From a checkpoint of a small mixture-of-experts model trained on Wikipedia.
Size: 8 layers, width 192, vocabulary 16384, 31.2M parameters.
Experts: 80 experts in each of 8 layers, 64 SwiGLU neurons an expert, 4 picks a token, a sigmoid router, a shared expert of 128 neurons.
Training: a variant of Adam for the experts, 651M tokens, 4967 steps.
Below are experts of layer 3 (counted from 0) of a mixture-of-experts language model. Rows are named router (the router's row for the expert), gate (a neuron's input weights, with its number), up (a neuron's input weights, with its number) and show model dimensions 128-191. Each number is 128 + 24 x the weight over its row's rms, rounded and kept within 0 to 255. Numbers have three digits each.
After each expert's rows: a language model's description of what the expert responds to. This comes from a sample of Wikipedia text that the model never trained on.

# expert 34
router:159076118115077152132113107071107154132101109147134133117158172102139144139129120065118139147144119135124139148135145164135137104141129106116116158141103142072096111096125154114155133131148079
gate0:080105155176106099144084132103088131133076124119130117114118104122103114168143091147169124153070146129161161101130144166100128103129162140107064132156146109133145149085152124117121144107079121
up0:103122138163127097143139124182115141124115130132148136100135131122130131127150111164134131128104097068173123121129153129079128144126133153176077137137157127137127110067142141157113119097069122
gate1:107115123113124127156164126111164147119087140143160130120124148155107152097171067120180147099130113143146160143142135110113100138146138102179101175106103158135104121110151153110105112173114142
up1:149083108094097132153094136127089145136104139130179100140116160117085132133136139096160124102130151145148144142140147131118102115154151079127130145129083172094095118179150167119126137171141085
gate2:100094106135144137123120147114124106163093112139086136144135155091103154119140145111129132132089175139077173122131074089131081080155117152182086131099167134088093120176080142127104154129122139
up2:099110148139145154111132124107112100197123097134172149119086153145114188146171168129135118144109115108121151154153142103114151138162133120119106136099130123146112179123046170105111114137151169
gate3:120120137131122149125113124125145147109102120137132147132146159116091099137148146121083163150130154139151154126144086129138113110157140100177161182128144186094109124143130171150050117128157114
up3:135150111115149129151152124132185094165138138172104126113161104142125154151144112127144133095144140151084097126135147150116152155092101155098101124114138124178138166138103106123151115133122148
gate4:162109141138120117133091108129155152109132157145109145109100125113154094138118155122100138092118107151145104132133110147121117130125138152068175185108157143118132142143134158136109131118186076
up4:132089145143146090159129080105175171139106193117099151147076112148154117128166115133126143094119139154172141142157117129126094125129146158131146189080149155093125160125116115127128113120147134
gate5:074146156160128146156096129159128098121132122145137151125103118127156107160127131151146133113134164174174118102138136112126182128131132156131119111120162088125147169095144117138093144090077127
up5:084133173106086134148129163116112116140126109139143145133099130112137138156133128122098119113084144142159138093176096094136111139158158141139068103116112101146116132116143150129119151121100157
gate6:161107133125136125106063118134071134147126165103138132110147129120155098159139202111105127159118113118139147126146120124106107107130137111089191109139068091139124145146127147077160150119133120
up6:141070128136112134114116105129116127114119142110149133163127127168154101157100184136097119196137109091141093136112088150135122128136123099050130137163088125130132144121130160128154143118147114
gate7:136118115151113158118128134144152127143129115128110125168126154115105139112132139149124129142105123142169123149134116088170088103146123122151115199100081201138116109144095162088140102158172187
up7:095140114122127140142126121127148124078138086140128141140140101162118159077100109106195119122151151151121112133129147161123140126127132139113178123177112148196167114107149103134125149108171147
gate8:106131139146141117104150151124116151151120147124132132096133131134146191115146116144179134146122147113161171125142116103157115112143142063207100145106095132096095129140141145094129139134163171
up8:103180084126137169095132134120181101143148096118139145138129084110120139162099163121147122139125114135110095146099107144132183165128117116115146120143109149116134137141113104134134139129171218
gate9:138156132153140128123130140114141142064129119144083080126142109100105118157096129110123106157129151142101101122129109095099123118183105104116202137104140124145098097166130133140117112109193132
up9:131120139132161139155105134132151145107115153127114117152116114093102124152102181119158145116150133162106130136120103131109122171136136136137142090086119145110149111170132122119143092141116117
gate10:107178107134132103137105143195129113150158148106127110099153122134082122142111100150173120093153086100156155132134148157072148178131149150106133102121106101129148127130164123122109114106079113
up10:131148106132130079135163154194133134178136155123135086123127125106067117145124103176143113131151086102150124101154135139101138170156163101086127114108105136139113122152159125147129118133118124
gate11:166131112173144155144064131184124151135119152158188110134164119144136158167128157090123121136085145120141135138122113106144084154138128116150111133156107115139103121123104135145121119127113152
up11:132104148127102133129149118120110148122114095130094109077144129122121136143114138128131164123168091146117092138142144166118134111083128124139103108124099106112180120160150106085166135109106085
gate12:137152117103092120136137139070135094145132134118083123134136173139145127072101131150114129089127128159147128086132121101135125122140128109172110124114070192120089109174121147088119150160151129
up12:118095124139155132122161113152099158106139127102150134141106106118141113170180121097130137136140106095123144169133134146147171129122138143110164110131174087103169113086170121182159108065131115
gate13:110118097177132142130136120122150137099113127123104105102141104158132130114135141102178111115131123153108112082135094101091127148132119132166070097116150085118076110149148131136145141095095093
up13:090108088145153143132134128135121188127108153141111099159136081182128096172156114119153125155135185156163089137112127128141079086119110184156112126134092157113160125131137135102147121158113124
gate14:091149142169116124140078131109101136147125126165110119109161145147137126162121197120141155170127127123110121135163119136091140118149090148137139120153142118116127108117119152122154132130113081
up14:129129107121111146086151148093085089156145132106121121119144200102128145165135118109148117159131109106072185139161142102138137112139118076138164108145116138100100137157111106110128139112174113
gate15:105153127135150130142097122160093110112118121155091133112199123120150120144113133123171132087084120114128117088116144148069131143146141139147111130154133139101116108086117178109122128085092127
up15:131077087115141161122133145092146136131143130101143118121138124147113126101096155115110145152145148166091138145138098134145147085100091122109157124095124114170154137165095097140111135167161096
Pronouns, auxiliaries, adverbs

# expert 37
router:154106120154096150128127080170132123141152105171145148122144146123140162125106150101119187108147121125157138156105136157122135093070097124129103168119148109111112143104117129133153103146114099
gate0:137138138151083130171117166141109148159145163147095110111130095095133149126111147136112113115133145132191123100135126130118121126137173136134128135105128133116131116169134136108141092091099136
up0:114129135150129125088126117175145118139171115191154120117159132141102142127141165112097147108140144104136070105172103122136114124103123122142097166099148143137114081103154153122118094156121141
gate1:103124128157135085123136138136128154101132139163173149141124166162139151130097137117138158118143080173132107132129131107120114111106081114132146140103112119121128140108164143110123121140112107
up1:100143157129131111101145142139131139098125166147133156146115115169172111171111142145104168089111126177139101121080145092123104114102097090122165112119143140098122104107177137143152147140102128
gate2:155129159093141130088128109147127111121133141102142151109097091101114100107127121145128076080114137143120129125124124107158105146110125117121109107134124097125093167164142125090151206138158150
up2:114118128172147147120109120162155155170121147160117111161123178145118171126093143114149161137154146098142092140141101110142120126139136101104161131100084164121139115161099066093132124132143130
gate3:137161139142144137167126129174133164131126138134134101155124070117112134139087138106153131142115141113125066108123099124098098127172126108140096129119144121107080123168142194125141099126137124
up3:137118133137157132089107123121145091097124155134115144153077156113146115130131097142155104131148128181108168127126130154127180100077072131106131168118136150125167135105147149112153117117157077
gate4:115139092147109106130154107134148099146132148172100133124179132156159118125159142138147145135104116171122148116119150117105103130066116165142158144111131138096157125124160145074140133167120129
up4:144135152120138144093129126088077137178140135124091140125105114113142132104158124119120177104107112131113169136180101110161123134142144096089115112100136142103149136109127105130135151132150127
gate5:094155193143142170136137156156136120144172129181125119061144151115126143156115171107094119098123158142128161121128142122131176140129184161118111127118168102106143125167104140195134153148110138
up5:108161197157157182139127162152157126136160153155125097076140150123122140140112146150102102091138153151116135096158104082152077135179158146142110135113171100120114114172101142183129115136092171
gate6:157098163103083077118119153109159099153129155128098115115136106102157156122167125071106120166161146077118115160066159111117141168116107138104136105143140132146149093075118105108151127141158138
up6:135107156153106107169122141118164134124137137119100075125122087102146151149149147128157151132172138069121121149091145133087158161115101156133117125124145141136149094107123120115148140170140113
gate7:135104139134087136121114137108129148161135144075123113137125135111041157137153125152103117117109087133158093133154086071156139087153142103197110150119139186113142111157142174138115128136157146
up7:131123164099118122093136143146115108120130138164148126164145111105117161166149191154094112084153127146133126126101160138107131146103128142098117139107152155170133139090167164113125161159154116
gate8:133166099141110132166135169166151146132111142133125142105127044139148130113164115123162148124179128112094114073143139100163086114124170076150136101135100164117123151187110123138104093124129136
up8:082149119121115090135113137161181105103128103186160142106161061168139125114116142090147167150134156146122077109086098124148141135131124121132134157134123125146126099136121128096137116167124116
gate9:135142107159137127133150147132129118142110180162155144147136100141134132150140115144122104097109150099125106131140136202144130097090077129120146138108149145158115159127119127075139093153138117
up9:179136084119130175138155164140115156099142155139127152135142108130172117146124124134126138128082153137160121141143115110181109131122068121089100127133094157121115145085127107103134125121094126
gate10:121104119142117091148137114170134161136117161114124176100125103140125148158136121136093121089156104172151127119123138116070115123149134128153115096139128120137168132139123122106164117100088140
up10:120103137166138070138132129137117169135103170137120146102124101160087142127171104131127139139132076128145122145133119144119105076118135187135190135123148081140178122135119113134164098150083121
gate11:142125154151149130123098143166123137152127117165156167112135103134105117098112100101124145111118139149126118081127132154107106084105113142136115146125119130122150114108120114127095135082149145
up11:160131131103107124093114109120135132121095163104137108133156143115124130157120132136188101120159121091128158167113177154140156173130165175132105103132144079164105157112124109124159120151132144
gate12:121123139120125132147080161104119163141100156140092110119153115135147139159142121132092159140169124140150123171090115111139101141116125112148079176062139127132152152142111167129129102131094128
up12:106123100166149120153158104122141097090132115122148114122125148137097140144125106092153148122104123117098122095147109129078178160169119106131119117150104096141093077071164098140144111116112136
gate13:136144113140104105152113145099159138145152111096122060095122120103106127138108133154126124134148110133077126108172125089131130146130128151164165120116141101173096152177131136104158112137113097
up13:121140102103138142119170115150127135105106161110153141162069159155166126130140090134106149123107151133125120101153110118133115121152119089132128156138095172060149093123123091161106176149139158
gate14:112133133171096118131141109165103146118144075120105121117195148113085131143072148130169117116117106098115114123133170142091119079117069125122150173139120083137121116118127171104119129117136079
up14:135110110112132147128113142098132120143121162121150133122095141115190121111134103141085116140134160134117165126127103115101158195131146120118102062135109146112110134132125092141118136116123171
gate15:124099136146098127131129108109071148133135125136111107133134123160107119155086145129199175104146083149084117082107131119138128149152112130132153119137152129083139144189128196110123132100108150
up15:137162101127149162149144142113146144148099137088091159120140127072155144088160070150082104168117129119162154156156161144132099098122160102137093105149127122153118122102108115155119118098119114
Title words and pieces

# expert 51
router:178091120105134139113089124136063109164138119158132139135174149105147188133053153133120153183134115101097139134092134167120175096111112126087139157149127118122126117138098140140158119125142097
gate0:125139123126125067128126133186122108121120127143138111087141128130128129120115120117155132094090153101142137082095150136066101142164152157138160110101182122170149100145128155118162134141089142
up0:117127137170130147135102144138117134106141146093107143165119145133110061127149126145073093117093120148123148120142102111173076077141117118126135135121123162104090122117151114138105132099105154
gate1:123117143133133136138079101135120128112130161141159149120117109120104092161156118138155112136097156175150172102134111107124172102121126135129076111074130124127141149137167123146170098126128165
up1:081142145107121083133145143152152093106097140115144169110165145188141132132139126085124058094114163105070101112101107137093120105124102151125126164130149137134135123101131107160142141119173123
gate2:140133193093143132124129103158085153117115136095115111122127107109138164134085146102085132114099122142140145123093123120132078112130177133145120106107098093142105154153121100131141127150136129
up2:131114122133096158150115142173125130077125114148157119120143153076121139117110193116096088152070125102100138153148142086122166114133108153091112145101124128148127092137130150133120132118129157
gate3:130139147148127138154093121131145160112115097130152103120170098132141145184070163131129127122126149108120122150086110148096130145122128135124153124213089152138141144151103128172119122146096152
up3:141117142116124139112156160132101133080103137134122111133110141116095143112105070125146127138143108120135098134170126161167118133102080108147106148094109104119118146084152130112102142112130086
gate4:178142113171169084110128091165168160138192126128111121114119113090153104158093187142155107190122101138140101125153112122151139162119115172105105099090142109106155161126121097120126106149138142
up4:167133127142106146163149139113109148174165132130107112119088085092144152128105122142121110178144130160142115128167107139144081093130129121127094097093077140104128142131096170106130159121145134
gate5:119128129162145140124109130134119136144122108123148107152133121143134128141143112127157141089133120075131128110106114120121174118104177133142128113117110095075100160142157154158114132101144163
up5:127132139152127139105122162121132130139143093104130092138140090105132143157129117130156128103095146112106129072127100111100132109121191125153132124142097091131101113172112135121137149067157181
gate6:163112103123135100150109123102139114140122132154137141126137103103129109140082130107147144140112171154106131121115132126100135118154140141142102109130101115145093117134122125149119131072168132
up6:162120110119120100135091114099151116133115140148120152160155080099129138117099141125187125120128163140111117148095141150113123114135120143137118120107111096157116155135074154141125143137176145
gate7:164134103088100142131150167123047134124105142108115100166146118137114107131094162131139098165114123122128091136129137103151094101176092116076168136152119122134113096166085133066144139144164150
up7:180114134172118157134097111135219136093160112127173114087119097124148134131137144137074153131140100129131109116147103115106120136145114155120145149113150150127147129130125146124117155160183152
gate8:129091084144143159128144127134117108164165135117136140147176121097159117094107141140140149201091128143130092112142108073108136144149148149141112147139128153142134091142105096143098115114120135
up8:118077099142140138122155136198079076102113107137141112130175119133136179153103113122144140158109172167128111090096114141110140101108096140087148160111146100120120124131138124136120154115108124
gate9:117150112145121112146111158109155132143140114150136121126105100141126122144114138114173109111137127100085109111103139153160156128123125129087119162050153123161123149127128154133125086147154155
up9:108142102133119119139156144120158102107110109131133096131101117175122124177135160152109122124107142078114089073102191126153196110137111077145159127108143136119146088091174134125191139121100125
gate10:070127117143163130114110143141088117115135146126138131122151092152151126151122151119162145136153108138109100107144146119096163141119140129101126089152106095102183096134144100130160090125103135
up10:102149157159110131111123131130178087096107124159163131103170131135103109109127125112133076120164146100120073130141128091101133147121137143104146149135111140129141123150118094148134102143124144
gate11:130139148133153171127090129147166146127128159139144142126155110136100121131162130139099131146140175093118103133147111116135152117118106119139154168157135132171098097134074132101172133135133147
up11:100117127113102131112178138126100131140129094158195135107127144136147161129119104078144104115106068152129131141118148150135131131141120109158119134091148157073190150116162168157057115088179142
gate12:143144117074103172143182157092100108149099151116113110141148158108120150093106135151122116178114165148107144122105111115118170150137115112121114162100119149096113114152131170090178138170104146
up12:089116149153131095135099112155183102115160118148150149097093095128136105167135132094160139094128111132098095121139123138073124149135136117112103100138155104142145114096115093123102115105118094
gate13:129138129156151171153146141078169125134114111155103129122172097135145149129079153125133189147103151106096150111107108138043122101166171180131159106122147116161151141157134137083122146148143122
up13:146141118123141107109111076100207128114131115160142131151174112135153120144124124136153153105113163111120094134066099143102100119156128122134165149171138131119137116103143164118122115106124094
gate14:161130128131129112122123116157129152097124148157153096127150124132139140145099144133193093118135105133103132118109089167126091154124083159133124146089108110137141111105085146150161123121149146
up14:096169114124124130132167160127123136127120124111109109110086094148146084113144101108129097144108123141099169141123114121171181109150115070107145086141032099120147110152119122168122107113150134
gate15:103076144147155122143118094136122152149132161133135118144188086113158159144172077069159135121103120101115160138132097129124121136132159168134114154158111106157089151141110147117097113135116108
up15:129166140120101160118126144104110108130118085142140144089078155129095121120117160159108153116149124139167104158099171178121160118089124113169107088131113140093154143122172117143153157118124114
Verbs and prepositions mid-sentence

# expert 55
router:164109102113120104155105107130132148152112128158155162109125147115135207111100151110108151138132129126120169152082131158133170146100107101102093138118140116110115167089109134137102133130110141
gate0:074158140170156091160122129192139118139108149179130159080142121163114097111140138106143146134151143113137137129131101134120123133127141121139070112125142081157121128137120138126151121136097141
up0:151162144143143121098137126118132145116141121181141148095135172092111129092106182129111152108103141139117137158129126138131105122133156195181139133139108126148116068112139116113143113157103115
gate1:115130084154099110138113131118137107150137110143132119119111105119143172139110117147152131134114115172113111141155069098143103126186105117116068129150109125154123110141165156097142114094138117
up1:124135104162101083092091129160152120083138117152111095105092066121100099105099105129122115133139149163104140154171088118131119126150116153060115108137096137185153159117144149132090087138122115
gate2:130167110144135135117091108130146121124115164138133142117126124130135144105128134148117130132162120113149139108099126083113131121116157131109136115117145107092113139168105152117119136133183146
up2:098157160170146112147139098125126113162125133145149108162147135142129136149125127131113115114151134106098154135147118104134196119130118110196123098116122098131118119139091110132137135135150162
gate3:168158123122156137186153097149143157122107104090140095145104157124131093175113128133101143094148144130143095149156144139128134123108133142105129154156117107110094114138077122105135132190101123
up3:121117140134088124096119145059097131158147139140093153122144111102114134107131083101147122154100099109119134114100117126164145122118112087162113142111128158112161098083165104134126142093140126
gate4:137132119149142075176121135146136138149129130098125129135139140190138139137121150106178099138140147134171156148147156125147139140118156143134133133120109114154162119122094132117128102156087109
up4:109108057126157112103137124121115147149137135120125094112098121128097101099121106122120097155156128102112172158169082095131138153165143105158117104114060148096137136111157081099130172117126132
gate5:078156150142127139130147143109121160160109125185153148107152106173138130117146139125144118145146110127120134150113121142075169135117162112195100130097105143109148119130149163121092128107152155
up5:061155146136150149123136143134141128159111129154141144135140105138133121107149123128124111160147140123129157153143109128090179145167140145160091104095131152114138123133166152122096135119139161
gate6:090126115139117124110122157121137134133155117109062087120135096146123122162127133098119116183112122165082059104154125102161144158138130096102159114131142135141085157166147136134139116159122129
up6:080119099132097110149157089150167132106175119131161113109122122145158141126109134124114143145138140146122090135121140099136151152133135138144140100150098103146140087175174085121126092120099154
gate7:149113106145108124139096131134128178132121145122124097160129129135104188131130168153149132143106106152152111103151093094149098156138097103100117125091121142161120141186124149087122106089150116
up7:134143118125157163117121076111122115117089119155138156089148151116120125145173113130095094141099091116107146107124098118097119121105140128164181117166153165129162109064158127120135130123149131
gate8:124139097133142101134108132115095151143129156123084106131131142124115151082128157096150170114101139116080141161131127052111110152118103094134144120089111144163107112146122130125147122174156131
up8:127167101141144166079078123111102130173101120116113111148136106137168158152138179092118165150075173083090150139112120105119151142141113112102137132133110164133137159124127120141111136140159107
gate9:085096113126125113107142140115138139100105167155139185080131152164090137133142137113124127131157130162088172127093119156133145124103140079125132130133114118146150140088123147163108080113170126
up9:134111112113131100152146136136150156095079179147124149093104154156133095152129144159110140098169142157124160118089133169118112158120160095133168118140131101150153144119109155153124107106154150
gate10:110156221157117092143082123159128120133118153116112126129141137153131154099161140095146111087104099153194154131155137131127148136121156130139111115105149090092154140153127185116063107117116109
up10:133180188197113102128103132120134111152115132120132139117152113135112149091139126129138111130164080130141128149172106152083097130142117133151099122130173100103096150174126153121124114123125136
gate11:110076149122133113150128130157146171140145120141138154148117142137078156130128082146090130119174129087116122127153131119115094102146141130107113135147075144152108142145111168141115100095149155
up11:147150134139105163096128123109108100114107105132122133126157105141165140129142153107170151133091122166153111130101124176134162134102101121141127139128168136137127133070150125094106134118118068
gate12:107105149114108125146140136121112149131129141130107133160148069124154151120094170107121116111140102155141156124124135136108154161160103118115096112080092144120138100168133142103179136119091164
up12:103139110145176114150130123177166146144089133128100182075155173098129125122161080132110149110100163121135147099099115146145149116128120127153125113142126130148112152102127122144061115109123124
gate13:126153100131088071108122109133136111122126129155133076104115131136128094171091137131121143099135167139138132100077154122113160141138117127086148085103118105132098183121148105105112097137127122
up13:153156099126119133088123147115124140146067151126172161135105152166163153178140123094123155133097088148175123132117117163137100116119128155089097138105123151127111183152117138110115108126134129
gate14:104165113138133103137115119153097147059099146170110114111134150168138144135122097117149122124135107126148119158105115192124107124110129132150122121179115111194118115091141143123142114121136109
up14:120158123120099159103157152084158082151187099116138137143154117102110105141117131086160103152134116116099118126132109060123135122136144143155106117136169118087083115158099103132166135154138132
gate15:117100121188147110141084103149107169107128134124133134131160128133137130076128131150134142111145154140136145111129097125086135143163088087145093137136107120140060121122136146114111127100118143
up15:145204133125130131111147138107143075149130106177136135151109166164112111171111132117142130135165118116138103115117136140163133099100188177123104138162168108130143121109088104165173107151120086
Year endings, time expressions

# expert 58
router:151116125151138125140099080131100141116094081127141106110150167087109183113099164119135156177160106079136147148099158200113152122066108137119132142158118122100114129122097116129124113153141083
gate0:137162105172162126135152131081061121140091126128118106144165108123145132115102141145168110138110159132101161149081106126082187131175145132129106105145096096136127112178145141117150148108115145
up0:111154134153144097137122110136077141086129086113105134116155173141160116059150149145151146070127143131135140119075093145138135122096126133126091149131137128146125113121151135162157147121102111
gate1:114129157128100122144115127143153134111165095133140133127124139134109128093127148127136154139172114122119130149200113073114148137156130140147147139091132113099138130109103132142128100155177198
up1:089138113176104140127124123162144112108125081133122157097112148121114142129132130136112140095159139124094150149113115099091127108139103128150150135197118130131127097105131129092197135147162166
gate2:136124126154146090152139127078066123164135109095141081135130096140139192114183133143083165150146082130137130168119103110119113123170111106162151124140152143107124118145135158102169131126125118
up2:078112099112139139111150132136148097154132145134123140087154157117106148146145125112143094111100144147119137123184147129108126137125133136087122134106112087173123133106141122125123109147116148
gate3:156130147158130141139161159117095147130135101116145131156113145139130105136123179125083121135118118132178103167141120110099142085141098131097119159152152156110118092121107132178126117159096105
up3:113153130100086120114136156099157085137123161148125137108112145142147133125156134152148142080148145166133135163153154118120097148056125131177126130091108135122105159113157162129118115128093100
gate4:194126115140118078104116101115146140129173142128126153139132155122154100121116206109149100109128120099126124140092127127085158148128148141081116119135103136119169124173162105142110126164130114
up4:184108090133113114105134092113127149126124114129090149110130150105105123117156169121113091118078128105102160113112125135065174155135142141127105124136132157104145113143148150131154130127127107
gate5:122135124151125131092100155169106140153147131116129131111159123114133103084140143106090112112128149143146112130109126160126166159143181147094141087104099087109165138137127076132121102123138166
up5:093163132142118129074101140152107161148125118127119135095141112113075144116160137102106110107101135142126113131139132135139108166136152132110146082089110093104132132144156090110103119143129178
gate6:156144109146131153118116154106113129130119099117109134110127139160131134142110128094152149162147148119123094153073118163122139153179110097067146165132136158143142134084091159175134142106176117
up6:128155119142152128125116089131123126095105131147129114121139124144130123134144120153152147135118155117145126129086162162097130136154118119129167131164114167147142101098100165125110156140184110
gate7:088108099127127147174123119135103111112114091148128135114118154095061132113114094152108102187130138141130098091152116058129129081127127155140142148134118179107098093129128114119124145164167128
up7:130124125133109151121151098161154161080164058122145150106096101127100161094121089118137144123134124129135122134110150106108110152117108122130132157103132157099138127124174136121101097144148169
gate8:112130115125109125166162160157126159136109168117152121131100122070132137131180123108199125129126143101164177114163125127130093137139125113128131109141106152172148132147094086113120130100161147
up8:115133133114135113121180123191174134139138139149157119123108143140137102146154150132159117102135154081157140152171172134128128175132124144115160140131151164138161139085131079112137105144168118
gate9:115107143128150097107112138135136123098106141152130100130113093152131097153107118157125156129148129148129101115127112162119113079081126146128149169131131111153144120099141178101141136161148084
up9:086138090110161161121173134115162114104120132175163128142100124154155143150106134149142147143101113166097144149114158121124143129135139150164132132117133107135117135109113177119179090146110119
gate10:128148130137125148138117149138090104137130134121146104124127102100105136137128177131168126156119115119126132121132147113133165167119117129182128115125134106126122104153119200149120124108096136
up10:108141111145154149144135184112095111148106136086116110115120109105096152147168157149164119168110115103137125141165159092131126157105120125161119115130114118140112096150108182132133146130085116
gate11:123139160164135144109157113166160126104146122139174139090170150103099107145083120097091090086091133147101127131121166117092156071164139154148160122138082121123138082107157095157150077117142167
up11:161121111102120142117123178106107098148106142086092122136126097117141139118148155155123115153130133105189152143121101146148129162131149136087111115122108103158094156164073111135124118126130143
gate12:146111137151121199115109149132109129113117119127113125155177085094159165162139113137145111126151089112132094135132127114137121119136115111147111157108148160106124149143072151113145097093155130
up12:085160093128100132115152140124180126132135147159149160084143128142150155146109122108155108091113123143087135121162112130098162141111134089099101131128145144116123146125156157178140150139114113
gate13:151170080178136118162142091134132099108097114089130108124099120139173125111105154138117118133145146120115152137091155084066152144132163109142142115123126101106150103153115113067159154132120146
up13:097143148122160122121129083145135113095133121126101125126125104165155127120152111123094128127126147144090127060101067129099103118187106115142126131182076162130114114128146150143126156121086127
gate14:110163179118097130132102157131118144106115147161106099101216110157150109140128140157099120073125103137148146117129100179110107128078102121115121117122151132143124128110103124162136131120125058
up14:162088124146111140130140119093125120127150087084131132174142119105177121136101153115140107113134150120116137139126132133153133129193143085142138096174063072129138154148124110111121141131130197
gate15:105132119161114109150103118142104124147101164123127111113117149107120093090113108162147102112099130126144149138098157161104137105111146115173117106150122111142137122076126141074150129128118094
up15:155121149088130126163145129098135147150150123154115147131106139140091128134130142143143109126141117110123135134095159148151108128107124114125161128092126117139207126094105069130084136120155107
Plural and derivational suffixes

# expert 60
router:160120117122122153126124097099105129141127080119147137140127170140118164140145147097137149173127081120136131166114127120137136096128096128156124168134144132099121155133098118102118105138131093
gate0:127129131150151156148118114091115128080101153104176116145124112112132118159101150156129140079128150079120098166130148147085104120148115134129137126115172115138138106144163131118089124122145107
up0:105148125167158167137108106088125109105122149112146114146110131127094123161138118151120116108103106106112073151164131135088101118167090103140135141117177106151130097121163139094137135136152115
gate1:185136126101160113120117153147131128169152122104125118128131130179097125139102159102163127146101113124186081121141135109172138095143086149112124147106180155144154135136129174085098118141137133
up1:176123100098151102130116149131153131187150122114089132100138106126106121149118141097136120152120137110164098123123146131179158108115108115112126097147141166115113117129136162121127114115121132
gate2:125136106152114123112089137106104114181172154109133106136125108089114118145134149099096083162118153145118145131129132104140087129140125124167129096167106137138170128128123172123140117146143132
up2:103108176144123149147138098132110145178120137108122140096169135145132117108149139141120125173113211124128117119145108121124169117136140168155103165123126169159161158111150139094110112097139128
gate3:098103112100161139168119113076117114123113143115133097147137149157104152125148153147095157096107121108104127140120111095137096123158104136142113129119168154118106109151145133111122118146149132
up3:170129134179130080139165138171139145129155109149149137114140135118171124122138096095146134159143111180153139111172159158111122104108121143135141131104134111116176170104163124137118144120113138
gate4:161176135131124153083141084100147129118109128114133142126135123152107102106145160120209151117110131161128158071135116106110130107122166119107104090117158148175145125147102183127150121140186152
up4:130132121133121150130160117113141137174110128117154144145095155153091129132129123075160132101118126151125177092161081103107131111163144114125117111127117199130107146162098193150110158134191157
gate5:119112159124085129143094153108092108162116134139104171095192134104095101154116129098134117081123171122135167093096156124126197138118148130131117099149143081113147164149141155111141117134116156
up5:070129152119140123109125164112104088167142130116075166111137143148123113138162106081147122146090140181125171109158109083139156103162131077158106105120146102091108139176158132104154151137112150
gate6:165134101193149110122116132130102136095128110133111141073152138105136097161130158106122081167131151079103153135093175119144164161132175112131152130138119133136111113148119164136150117155122131
up6:156123072177146099110128135128099135122114085137101094134125137133125110177119135113096096154105133109117124112120144104110143171171178116120167126138124153154143120164119166147139116147104140
gate7:131124174128143150144125141082143133167111136118140135154114108130106133147136160136110106161120102111121124146142102117108105090115119138153087182066163154156109164135109093110161094160123130
up7:143142134112145078117125084153182162046094126095153165108119137119122133132117110131118085093154112121133096156142127110146104151144097131124145111169125133152159164103132100074089152081159157
gate8:130090115121102136111131151152105126115128122126139166134130158102109154133128117094156112113112103097118173160107124133109165150153111110120123149127117146125100121142091129108164115136122135
up8:119135123123113098098178175131129110108153117115128150136122158117123144138155108113135096147096089125125163146139107117124141156172143129143113133122137157140091120141103105136154136131120146
gate9:107127151164136128156122121136130136111085155146100123141104173150104101093130096120151127130105121135128126117139103132082114128144088115116098150136175163119118105104144129164140117103121114
up9:128150126095084107110089133127140154146093177144104160133118111169108130135143162070178125110142135139148106093104127128148133108109106125150171165156157148120101114142134160177138147131095127
gate10:104156147130100146152084145146106108160124162114109102112110113118101127145142104114123121120101183144156078109150105128152094090136109129150099124106140099130065121152126152108132090134094156
up10:113115128116098168120101135127087103173127139163120126107123150146099132155140151153117143128096146137153108125143131134127105090135110118155129134092186122150128160159096187103129092153107156
gate11:120158147127154179120102119160104133131115161107134136112137114145139137151130134112097121150124095110097159136130123130114133104116139112167123141123142098147116151128118161106173166095166142
up11:148086129141084097141127126137109114113127121155124115122139149085111109111105113161174133108175147124156117143102152159123141162101125136082127096127105145126130117107110099156108088160098118
gate12:128138130157130132139145164112075138174151169100109086148124154076107151124163126147106113150134092104121177122163094089156133146121109113160096129096143103111110152152125107112145126173100131
up12:149139148127180129127114123166090090152112158134143158119147148141149122165115117076144137144099092140128129138113096127122131141125110124147082108121174099139140169114189116149134121152166109
gate13:124150120162117124131127112090107140152146113089081123106147144157152176180139127117138112156105121177144090125116125118127126089135116112143122104124133118094096111165126115152132131134148132
up13:107145189139132106130125117134119125098127144120097129135118111092087181135143084115121131131115114123130130147086113135140092130130099142125131117180152157068166088147155150172147173151101103
gate14:123112139141134112171132111114139147109133135124133134130156133148127127135125108109175110209123151156109101132143123099118094121143134150145136161130125161124151125123111139093101135138112147
up14:140128101150135097121144106096113164139104162104124122152116130131119135144132107147152103146151102123115121142142165135139140133125109126127188113160115129106071184150072102149163119136151100
gate15:108137137133134083145161157120116097107139110129114173146143158137142107173130126091155160105114095144114130112131110127141078082151119138135109131135150092100103129152125125130118123151102159
up15:126112161103097129130124081102106155102089113090152117117128089111138140177097176113067116120110122132115110159152139124150151166131105142119135131101142097144169134120100123132069124175152117
Sentence and quote openers